config = dict(
    n_layer=13,
    d_model=256,
    n_experts=32,
    experts_per_token=2,
    d_expert=160,
    d_shared_expert=256,
    activation='squared_relu',
    moe_layers=[1, 2, 3, 4, 5, 6, 7, 8, 9, 10, 11, 12],
    router_score='softmax',
    normalize_top_k=True,
    routed_scale=1.5,
    balance_loss=0.00245,
    balance_bias=False,
    router_z_loss=0.001,
    init_std_router=0.0284,
    lr_router=0.000862,
    vocab_size=18801,
    norm='rmsnorm',
    norm_eps=1e-06,
    tie_embeddings=False,
    optimizer='muon_variant',
    lr=0.00842,
    beta1=0.95,
    grad_clip=1.0,
    batch_tokens=[16384, 32768],
    seq_len=256,
    train_tokens=243500000,
    steps=10360,
    dataset='wikipedia_en',
)
Below are experts of layer 9 (counted from 0) of a mixture-of-experts language model. Rows are named router (the router's row for the expert), up (a neuron's input weights, with its number), down (a neuron's output weights, with its number) and show model dimensions 0-255. Each number is 128 + 24 x the weight over its row's rms, rounded and kept within 0 to 255.
Before each expert's rows: "mostly gets" lists some tokens that are sent to it at least half of the time. This comes from a sample of Wikipedia text that the model never trained on.

# expert 27
mostly gets: " water", " animal", " space", " gas", " land", " evidence"
router [142 121 114 162 131 129 143  98 160 186 135 159 144 102 118 130 155 129 116 165 109 161 143 139 127 176 129 151 119 133 114 122 107  93 122  84 149 129 157 189 179 109 101 180 152 132 133 138  98 124 123 142  81 149 119 108 144 185 128 156 102 111 146 116 125 135  87 139 160 119 126 116 114 129 141 147 123 119 127 106 104 124 144 159 107 185 106 130 138 171 144 138 136 118 122 176 180 164 110 115 150 132 154 172 143 146 107 110 123 150  98  95 132 137 120 125 126 112 134  90  98 146 131 120 128 154 140 115 127 100 123 124 103 135 115 164 134  77 158 153  98 129  74 135 145  88 158 134 123 141 105 120 109 129 208 125 136 143 109 143 151 119 158 125 118 118 112 139 101  83 106 127 160 162 120 118 105 136 136 153 104 110 160 134 163  64 108  88 168 142 127 120 135 140  98 112 153 133 154 133 152 139 135 163 113 136 153 108 106 116 154  85 102 115 136 162 130 148 104 101 112 130 167 138 114 167 152 110 147 126 140 170 150 159 132 119 148 124 135 109 140  86 126 159 101 136 138 119 150 131 105 123  90  69 113 127]
up3 [107 141 161 132 104 119 101 105 127 145 145 117 142 142 141 143 110 117 121  94 119 155 118 175 117 126  98 123 104 182 156 128 150  96 155 114 143 140 144 109 178 109  69 103  87 147  84 177 148 161 116 178  90 143 140 132 167 101 148 131 132  85 131  91 145 132 104 124 122  94 135 115 103 134 141 149 103 140 134 104  72  99 111 125 115 127 131 118 148 114 114 126  82 140 141 179 132 189 106 119 147 110 130 130 159 116 121 142 113 162  69 170 110 106  83 142 152 146 119 169 100  93 121 128 105 113 122 107 131 114 137 137  82 127 163 119 121 123 139 123 102 174 150 100 115 143 183 117 111 156 152 122 147  93 134 143 139 170 138  90 143 127 150 114 139 114 116 128 120 135 108 113 103  96 100 120 104 133 120 147  98 134 127 171 121  81 140 128 146 144  83 158 134 163  99  96 135 140 116 128 119 145 130 133 181 108 155 148  90 141 153  95 109 112 143 118 178 120 141 157 120 145 161 149 149 171 127 168 116  98 127 131 143 114 169 112 138  94 108 129  95 126 168  99 130 124 111 101 144 114 115 153 122 134 123 108]
down3 [102 175 119 121 137 159 147 115 128  99 147 140 126 156 115 172 149 101 144  81 109 111 113 129 105 181 129 122 104  97 115 133 143  95  77 124 146 148 167 114 127 114 185  98 114 169 146 138  85 118  96  84  93 138 112 143 123 102 140  98 132 183 126  88  99  98 104  91 136  72 135 137 115 160 146 131 157 138  94 158  96 119 162 138 160 142 136 135 150 109 109 142 114  98 100 151 121 155 119 142 163 117 118 112 137 110 174 114 112 131 108 123  95 157 114 132 110 138 132 114 142  96 128 143 166  97 152  89 116 171 109 111 107 185 111  96 153 130 154  95 121 157 106  74  98 139 138 143 129 125 159  98 138  92 116 110 133 136 153 125 122 145 119 161 134 118 130 109 127 139 116 125 134  87 133 133 120 119 137 152 118 160 113  67 176 178 136 108 111 121 123 184 123 151 155 150 123 116 140 160 124 115  96 114 112  68 129  96 149 106 167 139 117 154 136 128 135 127 163 116 143 131 119 174 171 126 119 169 138 133 131 145 123 129  95 131 109 136 107 123 130 121 130 116 140 132 124 145 117  96 115 113 105 194 132 110]
up4 [126 142 112 117 129 135 163 126 117 143 149 130 129 140  83 143 135  75 161 127 113 163 130 113  50 186 132 167 116 102  95 129 143  98 135 121 110 120 104 123 124 108 130 160 158 155 163 125 178 118 111  97  67 121 127 115 134 130 146 113 105 111 131 127 151 104 131 157 121 123 149 144 149 155 106  98 143 106 146 104 131 122 119 109 135 118 109 136 125 171 101  92 163 117 128 157 137 158 104  98 179 112 118 141 115 151 111 144  99 134 189 101 130 123 114 158 107 136 138  97 135 189 175 112 111 184  78 141 150 111 119 114 156 127 133 133 111 133 127 101 117 119  86 111 152 129 139 163  98 136 131 166 129 143 178 161 131 144 117 121 188 103 100 128  85  81 106 153 160 115 126 152 122 143 101 117  97 163 141 106 142 143 119 121 183  86 148 113 108 108 103 168 154 102  98 115 140 130 134 117 102 134 114 137 110 147 121 136 117 113 117  97 134 122 157 133 123 133 118 123 151 125 113 135 165 124 132 168 126 122 140 129  90 133 119 155 147 181 143 141 128 140  91 153  74 106 119 142 189 124 141 116 108 111 148 141]
down4 [102 134 139 131 111  79 133 125 133 120 126 136 124 129 136 100 139 164  91 125 168 130 125 139 148 130 142 125 123 106 131 142 154 139 129 144 106 102 139 118 123 137 126 125 113 127  62  98 146 108 156 146 113 138 133 138 121 115 103 113 164 109 100 132 120 145 105 123 120 101  86 150 106 104 124 119 112 152 104 123 115 129 128 120 125 132 118 139 109 134 104 140 137 143 130 135 188  88 115  92 132 136 170 150 113 148 151 122  80 146 174 160 149 174  87 131 122 141 160 131 174 166 129 123 144 105  99 151 163  94 130 141 125 170 115 105  87 134  73 140 158 128 166 104 130 130 139 124 157 136 105 201 107 155 140 153 158 178  88 132 150  97 128 186 117 105 117 164 155 165  80 176 153 123 156 100 123 165 115 130 107 145 159 119 166 102 109 114 141 130  75 117 128 164  98 159 118 145 100 179 129 123 154 172 139 148 111  91 133 120 163 119  77 112 123 135 131  94 113 130 136  91 120 124 103 117 145 107 131 133 111 142 134 135 170 103 153 148 117 127 133 122 105 122 107 123 135 177 156  78 144 125 113 168 100 163]
up5 [106  95 139  98 130 139  94 155 102 108 151  99 144  97 161 126  99 147  98 115 128 116 135  91 124 100 178 136 130 149  75 106 109 130 122 150 173 146 107 188 161 131 158 139 140 174 148 140 113  77 116 105 127 115 113 116 137  92  84 165  72 151  91 129  90 118 151 110 151 126 120 146 136 129 128 126 116 138 142 134 117 118 124 151  99 128  98 153 131 138 167 113 120 132 140 136 171 117 154 130 148 113  91 154 139 101 118 139 152 138 117 141  80 124 112 127 104 153 148 157 128  95 107 106 149 130 130 104 134  91 102  69 161 131 141 107  64 100 147 152 135 129 135 175 125 116 125 107 117 149 165 158 174 108 100 109 105 136 104 149 138 164  95 103  99 109 125 119 152 117 138 106 159 110 113 154 151 124 128  87 146 116  85 107 128 138 159 148 144 107 130 170 144 103 162 123 117  97 154 124 159 124 118 129 128 116  94  81 131  93 120 153 116 145 145 167 128 139 103 126 129  96 149  92 122 146 124 171 160 161 156 139 134 105  84 106  90 112 113 127 138 136 114 130  62 149 171 147 135 155 136 128 150 104 143 142]
down5 [115 153 132 135 133 123 162 134 133  63 175  99 135 129  82 126 159 117  69 127 146 150 131 172 159 104 115 135 146 154 127 118 123 105 107 124 124 135 157  79 104 127 133  72 146 118 140 120  92 146 120 110 154 113 103 109 148  91 131  98 127 138 117 137 132 121 101 139 145 122 122 164 140 144 112 157  91 134 130 141  69 127 155 154 124 151 155 104 111 124 108 113 141 144 119 144 126 161 166 133 111 135 152 130 119 153 149 151 144 184 108 121 123 124 137 147 150  94 130 151 161 117 126 136 149  60 124 142 152 180 150 117 204 119 146 116 102 152  99 124 118 151 141 130 136 133 119 168 156 115 125 112 156  84  97 122 119 126  93  92 139  69 134 131 131 127 150 123 144 150 146  82 112 124  82 137 133 117 120 128 149 127 129 103 134 163 115 107 134 108  99 137 155 159 120  98 116 129 149 105 156 177 136  99 152 141 100 141  97 108  92 131 119  87  78 152 107 157 157 150 156 123 127 103 127  89 138  98 158 104 180 157 133 172 107 105 132 125  76 127 163 157 151 142 167 149 101 113 130 135 143 144 126 128 138 146]
up6 [136 135 130 148 117 144 120 174 142 126  90 116 127 171 156 118 137 114 127  68 117 133 137 121 108 147 147 167 106 123 164 135 127 133 154 162 163 137 146 129 100 147 174 167 164 131 151 124 109 109 124  96 121 157 144  76 122 139 140 123 182 161 152 106 137 128  96 120 156 115 115 122 133 133  91 170 147 129 118 130 110 129 105 127 177 167 126 108 128 147  96  93 158 159 157 110 143 135 140 163 138 191 135 107 132 125 129 159 111 107  99 110  99 109  91  88 130 143 116 148 114 165 135 137 138 120 143 108 127 108  94 131 138 112 133 136 104 150 115 138 151 147 116 108 108 104 104 102 199 116 162 137 129 144 148 158 115  99 131  80 146 112 100 101  98  92 108 163 118 139 114 103 133 170 125 125 119  82 135 139 161 112 148 107 128  83 147 145 137 135 134 146 142 139  89 171 143  83 164 103 120 143 139 104 165  73 131 136 117 125 110 132 140 155 150 140 160  98 135 125 109 146 121  73 128 171  95 127 110 134 100 150 122 183 153 151 119 150 109  96 150 169 102 102  82 145 132 162 153 110 163 151 130 133 136 118]
down6 [137  83 139  97  85 146 136 155 114 147  85 101 102 143 100 137 142 150 138 106  93 132 113 153 116 156 179 152 116 113 104 173 175 142 118 159 179 102 145 159  73 120 116 101 130 128 122 101 136 134 122 124 104 159  95  49 143 122 100 140 169 145 127 121 125 135 160  76 121 121 127  97 134 142 129 131 144 107 123 154 140 107 107 100 130 132  76  99 162  85  89 102 161 134 148 121 121 100 149 160 149 160 114  76 143 112 147 187 125 120 108 109 106 137 157 130 169 128 102 139  97 148 141 118 122  96 185 105 158 152 129 126 107  90 130 129 121 112 137 106 143 134  95 128 107 141  97 105 135 114 100  93 186 138 106 116 116 160 135 109 121 115 132  94 133 144 138 117 116 116 108 110 101 152 149 129 108 107 172 122 121 103 131  91 163  95 137 143 128 152 179 150 160 120 131 154 111 112 145 102 157 137 149 100 158 133 126  97  75 138 152 173 123 175 130 131 122 152 130 132 124 137 119 118 142 128  91 122 145 123 139 141 122 193 118 139 124  95 165 112 136 121 105 122 101 119 140 119 132 129 133 162 108 128 140 128]

# expert 7
mostly gets: " States", " York", " British", " Canadian", " Indian", " German"
router [108 118 126 150 151 143 162 127 167 165 101 159 125  90  97 145 127 123 149 149 116 138 109 152 131 179 120 147 106 139  91 129 104 107 126 134 148 124 165 159 142 135 131 169 169 155 117 141  93 131  71 133  71 126 111 121 155 151 155 111  58 123 111 101 128 122 101 179 168 110 123 102 116 173 154 146 104  68 109 137 136 119 150 156 142 139 111 134 147 127 153 136 127 133  93 153 180 146 126 140 158 160 136 152 136 121 125 146 107 140  82  75 142 121 108 120 136 141 120 104 134 146 117 119 123 138 153 122  97 108 112 115 134 141 123 140 100 123 143 130 131  96  71 133 133 102 144 171 154 161 103 125 149 161 163 131 136 134 109 127 146 102 146 107 136 109  95 166 141 119 102  91 137 142  96 111  88 126 152 136 149  77 163 138 113  92  94  94 154 140 150 119 153 144 103 123 134 130 169 107 133 141 100 144 127 124 110 124  75 108 157  76  77 139 127 164 104 136 110 110 112 143 117 123 103 135 121 154 115 131 142 122 120 159 103 122 192 140 129 115 128 155  89 121  74 129 105 137 156 136 130 131  79 101 137 127]
up2 [ 75  99 148  98 140 121 166 145 144 105 112 117  94 147 123 137 149 149 141 173 110 137 132  98 161 101 141 101 112 140  94 129 126 126 146 129 152 118 104 150 147 152  74 103 193 154  93 153 155 129 122 151 145 174 125 143 109 118 143 129 107 146 176 147 119 141 142 125 103 163 174 139 160 124 152 123 163 102 105  92 131 112 169 169 132 155 155 150 133 117 118 137 158 173  84 105  99 154 131 138 146 108 137 120 137 118 173 132 155 201 133 131 120 112 134 134  95  87 106 124 116 120  92 144 143  85 119 133  89 125 106 148 146 126 176 161 111 125 108 130 163 111 120 138 128 135 151 146 136 143 123  86 187 116 119 133 111 125 105 104  97 142 146 149 152 139 112 116 136 149 105 115 134 120  90  81 128 127 126 118 100 143 102 101 152  79 125 111  79 138 132 135 112 156 112 134 142 116 107 101 138 105 136 150 106 161  95  86 105  71 135 107 134 112 196 135 135 135 126 101 130 111 109 120 138 119 104 140 128 147 138 122 117 168 150 109 176 125 136 127 163 123 131 101  94 159 133 156  98 116 157 148 157  88 113 118]
down2 [131 141 105 115 132 122 126 101 125  87 117 112 143 123 113 136 188 110 109 113  78 124 130  87 131 109 161 133 111  92 180  92 122 153 123 140 126 134 117 134 160 128 129 137  98 176 114 117 119 142 133 137 141 147 147 149 111 118 105 120 116 122 156  92 168  86 121 161 139 129 111 112 163 100 162 156 157 111 147 137 146  92 124 125  71 206 178 109 131 116  51 121  54 163 134 100 129 126  93 101 152 117 113 132 115 117 101 101 132 177  78 141 124  85 164 126 150 128 154 113 152 102 110 110 107 115 156 102 166 124 129 123 134 160 131 139 101 134 109 121 136 118 118 137 164 128 107 132 144  80 105 167 124 122 124 103 142 133 122 122 127 183 148 127 156 124 109 146 122 119 109 146 132 135 141 126 117 199 118 149 150 133 129 108 166 162 130 152 102 127 127 137 119 103 126 110 173 115 160  97 149 135 111 118 131 125 155 136 122 112 125 108 134 118 144  98 176 122 151 157 119 138 107 105 122 157 148 144 165 158 127 128  92 168 164 123 124 145 148 150 127 124 139 117 108 126 134  92 142 115 159 154 177  76 114 134]
up3 [125 160 144 149 144 135 145 128 128 161 132 116 151  81 173 141 146  90 156 131 146 122 165 127 140 125 117 144  86 204 161  98 113  83 138 149 125 124 122 149 123 104 137 175 148 140 149 114  91 110 135 134  95 163 143  87 153 137 168 129 128  91 105 164  94 141  94 142  96 133 117 128 128 151 158 119 149 136 127 115 108 133 180 176 125 125  98 167 138 105 177 101 139 137  92 153 142 150 127 145 158 124 141 134 141 136 135  81 115  90 125 125 121 115 135 160 135 126 112 121 135 158 146 138 121 162 170 136 108 118 144  67 116  98 159 123 105 122 118 132 113 147 149 116 134 130 156 147 122 155 150 122 136 143 118  81 136  61 175 132 132  77 145 129 143  95 141 155 170 146 138 142 160 165 121 120 132 154 111 137 176 173 119  84 136 132 128  85 130 101 128 145  87 142 159 110 115 155 151  91 136 154 114 128  86 118 144 111 163 139 127 125  93 126 117 120 128 127 127 135 129 175 101 163 107 169 122 179  96 121 125 155 168 135 124 124  79 132 124 144 114 134 145 147 160 132 119 117 115 117 141  83 139  95 119 137]
down3 [155 133 123 109 115 142  95 119 128 121 109 102 104 147 116 142 125 117 129 119 119 158 133 132 140 114 138 166 199  90 128 124 126 104 140 160  96 118  95 146  83 162 168 123 130 143 135 105 105 119 106 154 131 137 151 127 168 144 170 135 127 119 129 154 153 120  87 116 157 144 118 126  91  98 108 139 109 151 110 121 165 105  96 113 155 136  98 143 142 126 160 118 144 103 156 133  55 123 114 118 117 154 119 108 129 121 122 123 110 106 144 104 119 113 122 113 152 148 143  96 111 122 121 113 105 161 125 157 102 120 134 129 102 122 117 114 129  98 138 165 112 113 117 108 137 192 132 126 143 123 158 135 117 141 105 106  97 159  77 132 117  73  77 108 114 114 121 139 134 128 100 162 108  86 156 163 103  96 131 101 116  99 113 188 168 105 115 117 123 121 108  88 137 141 188 145 171 124  99  79  93 116 142 118 158 107 176 152 117 140 132  98 183 168 119 156 116 119 129 149 122  86 104 100 175 114 176 142 133 137 108 158 130  80  93 168 144 127 130 121 163 110 120 141 120  77 150 138 118  92 146 135 114 151 121 139]
up4 [119 122 184 144 128 141 126 120 142 171  97 127 139 102 151 146 131 112 122 162 116 132 108  88  95 144 170 152 148 136 114 142  90 123  90  95 182 106 108  95 123 143 130 136 152 108 131 124 121 106 112 127 134 120 157  81  81 162 171 128 119 144 146 125 143 145 118 178  88 107 110 160 151 167 107  78 124 127 113 121 104 101 115 161 114 113 133 149 140  97 147 113 140 138  81 145 143 102 140 122 153 150  89 161 125  99  90 114 136 120 132 110 191 113 125 119 151 129 104 114 130 107  85 116 138 130 135 147 141 145 148 139 137 134 121 124 114 132 104 121 151 130 136 105 101 100 130 141 166 160  72  86 127 140  94 128  78 144 144 137 129 149 130 122 203 114 111 120 132 123 109 130 164 143  91  98 170 105 111  77 129 118 115 137  99 104 126  72 148  62  82 139 122 139 144 146 123 111  98 109 139 148 107 112  81 140 124 131 163 132 119 125 128 131 142 120 115 156 142 116 123 120  82 139 115 119 133 152 133 156 124 123 158  89 124 159 149 101 120 114 178 159 111 139 113 124 118 159 155 150  69  92 130 164 112 137]
down4 [170 115 130 132 129 180 135 164 101 122 133 147 169 104 117  92 136  86 125  88 141  93 168 147 128 121 126 121 130 112 141 120 137 144 135 105 136 121  99 149 118 180 127 121 130 148 174 114 102 161 145 125 108 108 110 172 140 110 125 141 103 108 148 142  90 137 105 152 143  99 122 148 140 116 125 141 135 107 106 142 176 159 143 127 126 105  72 133 141 153 163 115 109  90 123 136 142 150  74 157 110 155 152 103 121 148 136 115 114 129 130 135 128 117 138 119 198 118 140 133 139 154 158 105 132 134 142  99 147 123 140 161 105 196 127 170  86 100 137  81 142 129 103 120 147 155 129 159 145 130 184  99  47 143 134 163 121 147 153 154 128 147 119 162 116 140 158 166 101 151 108 155 126 150 127 173 111 141 126 130  98 119 138 134 173 134 140 144 123 117 112  95 162 116 134 110 116 117 175 136 112  97 104 104 131 113 120 144 134 154 144 142 108 106 123 104 113 151 160 105 119 151 140 140 168 142 116 111 176 133 117 133 160 157 157 123 110 107 154 144 121  86 114 149 149 113 174  92  91  96 147 150 166 165 143 162]
up5 [162 149 120 107 142 111 147 169 137 145 151 145 144 118 118 109 131 114 167 119 132 148 129 134 147 107 130 148  90  98 100 114 142 138 135 138 155 118  66 109 111 159 147 121 122 115 133 169 107  70  94 147 150 128 132 124 114  94 142 118 107 113 173  86 122 103 133 115 135 175 121 116 159 166 139 128 121  98  89 137 173 153 160 154 109 149  98 128  97 153 141 108 127 180 161 153 115 122 123 166 170 165 128 154 138  98 110 111 118  98 115 127 141 130 151 146 116 119 131  63 126 106 114 110 158 135 116 162 145 115 111 100 134 107 132 133 147 134 136 105 118 142 142 125 129 145 139 120 139 120 132  66 118 142 111 153 138 130 129 107 135  96 122 117 100 151 105 113 133 111 121 101 184 138 158 156 154 155 160  49 169 100 140 165 107 108 120 135  93 108  82 136 113 147 119 147  74  98 122 102 121 156 170 133 108 128 130  53 158 148 150  55 121 156 146 149 171 129 138 156 121 140 173 123 109 154 137 106  93 148 105 113 143 102 146 133 118 147 138 119 138 157 109 102 139 118 142 139 114 126 135 119 127 129  90 146]
down5 [ 98 109 142 115 134 144 136  83 158 128 117 101 147 114 144 147 169 101 153 136 143 112 160 137 153 146 110 157 136  92 127 112 125 172 109 148 119 162 158 150 115 158 157 133 111 151 149 159 182 103  87 124 113 129 138 118 107 165 135 128 169 127 105 101 105 133 131  98 158 119 109 159 126 160 169 151 148 101 126 174 145 134 129 143 106 191 125 131 121 158 152 125 140 123 113 116 163 114 139 109 142 144 157 104 131 163 140 166 110 138 128 142 145 123 120  94 110 157 119 105 111 134 144 147  89 106 151 104 151 169 148 124 109 126 142 122 140 136  90 102  92 121 151 114 170 122 147 159 131 105 145 116 139 176 170 100 106 121  97 151 117 168 126 115 107 150 107 101 154 129 134 127 118 137 140 130 142 181 124 149 139  84 177 110 111 121 147 116 101 106 122 133 123 149 113 124 176 116 101 142 130 143 117 118 110  92 144  98 161 162 116 110 143 111 163 163  68 149  75 128 124  91 127  98  67 168 116 118 131 131 162 103 125 135 175 141 139 147 127 168 158 152 136 173 134 125  88 170  95 160 149 120 168 110 141 112]

# expert 12
mostly gets: " who", " they", " has", " They", " she", " he"
router [134 118 140 189 135 136 180  99 144 132 140 148  95 124 130 138 147 129 129 147 140 123 132 145 153 174  88 112 114 143 127 147 124 112 130 103 175 107 158 119 184 111 143 116 133 160 150 133  87 176  81 154 116 133  89 121 140 147 109 114 102  79 139  79 154 144 111 182 210 156 118 124 118 160 108 147  94 101 110 124 136 137 132 136 137 146 125  94 133 133 153 123 140  99  91 170 195 146  91 146 119 139 140 138 146 147 108 122 115 144 115  95 139 146 101 119 109  97 146 120  93 116 134 144 124 157 136 154 132 109 168 108 146 154 150 163 105 102 134 136 126  92  84 126 151  90 128 142 155 129 123 126 106 158 159 128 125 161 115 111 146 106 137 155 120 107 130 145 138  95 147 100 154 150 123 130 127 119 130 155 101  96 146 133 148 103 113  94 144 145 142 102 112 167 112 105 123 167 158 104 146 153 163 107 107 134  96  87 112 158 143 119 126 158  92 139 117 138 128 123 124 153 165 117 100 123 128 111 107 107 155 120 138 160  90 118 166 115 154 126 141 108 103 152 107 134 177 145 132 127  93 113 108  52 137 104]
up0 [107 143 178 171 131 145 118 127 158 136 128 117 118 120 151 134 140 113 103 118 168 142 154 127 107 145 116 122  97 119 118 157 107 144 120 141 101 126 123 160 129 143 141 111  99  89 100 121 157 133 167 126  83 126 101 112 100  93 117 117 119 128 121 138 122 120 121 110 120 136 133  72 113 143 149  92 117  78 133  93 139 137 147 129 170 145 132 139 194 142 150 144 126 124 121 118 123 153 139  70 130  92 102 120 128 165  89 115  99 142 134 117 134 116 148 104 172  99 154  99 160 130 120  95 108 151 123 133 124 162 172 124 130 138 132 121 121 110 164 107 126 118 124 155 158 144 117 104  81  92 115  94 142 170 185 137 162 122 158 118 145  63 134 148 116 122 109 140 106 136 149 124 100 140 128  68 108 139 118 118 164 146 103 184 150 138 149 167 142  98 139 125 136 132 119 154 101 130 134 142  95 187  87 100 132 100 117 115 106 161 160 130 161 152 143 120 129  84 137 141 140 143  77 138  97 151 128 124 104  89 147 138 118  88 108 131 157  94 170 122 157 131 159 128 104 128 174 145 104 117  80 129 102 127 111  80]
down0 [132 154 151 129 102 154  74 144 111 132 110 112 107 116 146 121 124 100 115 170 124 140  77 146  65 165 157 104 123 136 151 136 188 131 122 122 146 144 153  90  99 133 139 129 154 119 116 112 109 116 128 157 114  71 107  99 117 110  90 140 121 112 130 124 131 122 140 108 143 147  93 154 128 126 114  91 134 137 133 177 133 157 146 170 158 115 173 101 157 161  76 178 142 135 106 162 117 101 177 127 138 157 117 110 135 113  85 131 154 168 124 154 117 136 115 106 131 118 117 153 141 100  97  85 130  86 100 138 122 121 128 103 162 121 178 134 108 133 119 114 123 135 128 159 123 142 124 195 103 122 111 142 133 113 173 113 129 130  77 133 156 131  94 105 110 122 121 115 107 127  76 104 158 112 130 150 134 110 121 112 142 142 123 113 161 128 144 119 104  89 107 138 120 139 136 151 133  89 125  79 129 106 144 164 128 154 128 144 154 124 137 149 125 123 131 105 118 129 151 104 134 142 142  86 147 126 124 172 112 138 161 122  62 136 137 134  74 118  89 101  88  82 119  99  94 147 111 106 109 100 158 103 127 114  99 155]
up1 [131 104 114 141 135  98 152 148 179 115 150 118 105 144 126 121 138 168 196 121 151 113 153 102 143 116  84 145 144 144  92 118 124 120 102 156 107 153 132 140 121 113 141  99  83 129 138 133 106 125 105 139 149 127 109 156 169 104 112 127 119 128 187  94 147 158 107 147 122 154 114 163 156 121  80 150 143 104 122 144 125 113 135 129 126 104 153  96 143 130 135 144 173 100 129 107 139 144  87 100 118 121 109  78  98  89 158 113 130 131 121 135 110 160 172 136 151 172  99 116 136 106 139  99 135 191  71 142 114 135 167 110 117 117 126  81 143 129 120 117 136 158  95 156 149 132 127 159 118 124 114 134 106  81 137 131 162 138 117 166 113 141 154  81  97 147 123 172 147 114 131 127 137 175 107 195 131  97 112 126 120 151 178 165 120 141 122 129 102 127 106 149  95 185 144 165 132 114 119 136 160 145 130 118 124 125 112 160 115 132 113  95 134 138 149 127 113 140 117 115 127 121 129 104 133 123 141 137  87  91 126  95 120 156 111 101  84 135 153 103 139  93 145 153 166 165 118  93 174 104 112 131 104 109 165 110]
down1 [145  82 153 153 140 111 147  98 127 163 157 111 134 129 158 110 112 143 146  93 107 138 153 137 119  94 105 101 121 117 103 141 126 122 103 157 131 123 112 103 128  94 201 134 109 148 140 103  94 176 158  95 150 105 120 131 132 154 137 104 134 169 160 144 154  72 147  82 136 142 109 123 128  99 123 145 167 119 134 142 171 123 133 178  89 147 147 147 120 108 143 141 150 112 157  87 104 151 144 127 155 153 139 116 121 127 135 165 110 132 134 133 145 110 162 140 158 123 141 159 128 146 102 140 162 111 138  97 158  91 132 115 148 156 136  80  98 107  84 134 119  94 150 161 164 109 115 169 100 120 131 128  91 104 149  90 136 153 135 130 126 125 141 134  89 111 160 146 124 118 149 175 106 135  96 124 136 134  99 112 117 137 136 162 149 109 152 123 142 100 105 156 166 137 118 100 172 108 119 116 159 139 150 120 127 141 121 101 125 125  97 159 106 128 128 160 136 194 144 160  97 162 117 105  82 105 121 103 127 139 126 139 151 170 141 106 116 164  81 149 183 104 165  93 129 105 161  91 124 111 127 115 156 110 160 113]
up2 [176  70 150 144 146 138 162 105 110 102 162 115 116 141 149 145 171  79 134 126 167 124 132  96 133 167 126 147 114 191 128  93 123 138 175 151 113 162  77 156 139 119  88 115 136 106 160  94 129 141 140 114 170 142 141 164 135 113 142 154 112 159 116 120 156 113 131 129 167  81  80 196 108 186  80 152 128 106 108  92 163  98 136 151 104 174 110 117 137 157  98 160 133 116 128 183 137 151 104 125 129 124 106 125 132 105 102 132 112 117 157 128 130 137 122 124 126 150 125 163 140 125 133 132 128 133  92 129 153 135 156 111 104 172 120 147 113 138 181 143 102 156 120  99 145 149  94 156 143 102 143 116 106 148 172 109 125 111  93 134 133 156 106  92 159 157 115  80  91 130 141 156  82 119 118 153 132 153 141 110 126 112 117 113 105  95 103 158 117 135 101 111 127 132 136 131 148 149 133 162 106 152 143 157 129 132  98 126 139 156 119 141 122 155  99 131 156 125  97 165 116 162 115 101 143 116 126 109 151 103 150 165 138 132 138 140 133 142 102 117  99  82 130 137  99 105 141 116 150  96 112 124 118 134 116 147]
down2 [ 98 159 104 142 104 173 156 142 152 122 127  91 118  90 124 136 126 125 121  81 122 159 116 166 155 136 126 102 123 136  90 132 156 117 105 115 134 101 150 112 157 124  83  88 109 106 127 154 166 152 108 165 130  85 132  88 140 154 102 144 167 115 133 102 115 141  98 159 152 136 139 125 150 104 123 127 136 135  81 144  86 131 102 125  97 135  87 143 106 132 135 130 103  79 117 136 100 114 111  92 144 138 113 166 122 113 141 134  98 128 164 136 136 104 143 154 112 122 120 152 114 114 146 180 178 104 127 107 141 100 168 134 136 147 143 120 142 123 130 145 103 126 119 186  98 141 119  99  99 139 107 142 103 117 115 110 222 134 103 147 111 116 152 169 144 165 135 127 111 127 130  90 140 128 162 137  95 120 108 157 118 129 148 155 121 113 130  81 100 141 140 112 159 105 118  90 144 127 151  86  93 112 132 123 144 152 156 149 117 123 146 154 177 149 151 157 126  80 113 111 109  95 174 140 137 151  81 115 120 102 159 124  96 121  99 163 156 115 149  85 132 141 114 166 124 157 127 123 155 112  93 108 131 139 106  88]
up3 [120 141 111 151  97  97 136 108  97  95 136 100 114 127 120 157 189 134 173  86 132 147 149 143  94 155 131  95 162 134 123 164 122 118 162 107 130 114 160 163 123 153 140 152 136 117 154 130 102 146 156 169 138 124 157 107  88 119 108 102 133 101 122 155 177 114 106 169 174 124 100 157 117  78 151 104 121 133 129 174 117 117 107 120 147 109  91 104 114 123 130 107 101 118  99 136  61 121 157 132 135 128 141 159 120 131 157 128  73 182 123 112  94  93 131 117 148 123 125 187  70 125 140 141 114 170  95 137 144 108 129 132 123  97 121 106 144 137 155 132 115 155 136 110 129 102 126 150 144 133 125 106 136 176 110 173 143 107 176 168 111 142 133 171  87 131 105 128 143 135 133 132 162 129 118 129 139 120 113 107 107  97 116 112 110 106 151 111 118 107 121  91 139 153 146 158 116 141 122 160 140 178 117 140 124 117 125 146 106  81 135 138 150 146 170 149 179 131 129 104 113 134 135 164 136 103 150 143 143  98 134 135 100 117 107 172 124 115 102 159 105 130 104 130 159 130 134 108 109 101 117 185  89 134 116  92]
down3 [123 123 125 157 121 104 160 102 133 119 125 153 112  85 123 126 105 140 131 137 137 132 127  76 166 107 130 161 153 133  59 137 162 166 140 142 181  76 179  88 134 149 136 139 104 150 120 100 106 126 153  96 106 114 121 118 137 124  78 169 179 135 143 122  98 121 136 132 139 128 135 132  93 121 177 115 121 112 148 142 162 146 148 127 125 111 119 120 137 112 137 118 135  78 134 112 142 104 127 170 136 132 112 139  52 141 115 135 129 136 171 129 130  92  88 109 174  91  81 147 158 138 152 123 137 108 165 150 130 122  90 133 133 121 151 138 143 135 113 119 173 101 134  83 148 158 144 133 126 165  98 124 159 134  93 125 132 144 126 126 140 113 129 132 168 135 125 108 150 109 104  76 116 132 181 133 101 134 145 111  74 136 149 134 103 144  83 125 132 153 142 134 146 122 147 143 117 131 127 122 117 112 134 112 118 124 133  97 102 171 165 164 104 121 105 140 131 164 163 145 155 106  75  86 136 114 117 127 167  95 141 137 117 167 117 100 135 185 132 145 116 131 120 113 128 157 164  95 111 151  84 141 114 125 165 138]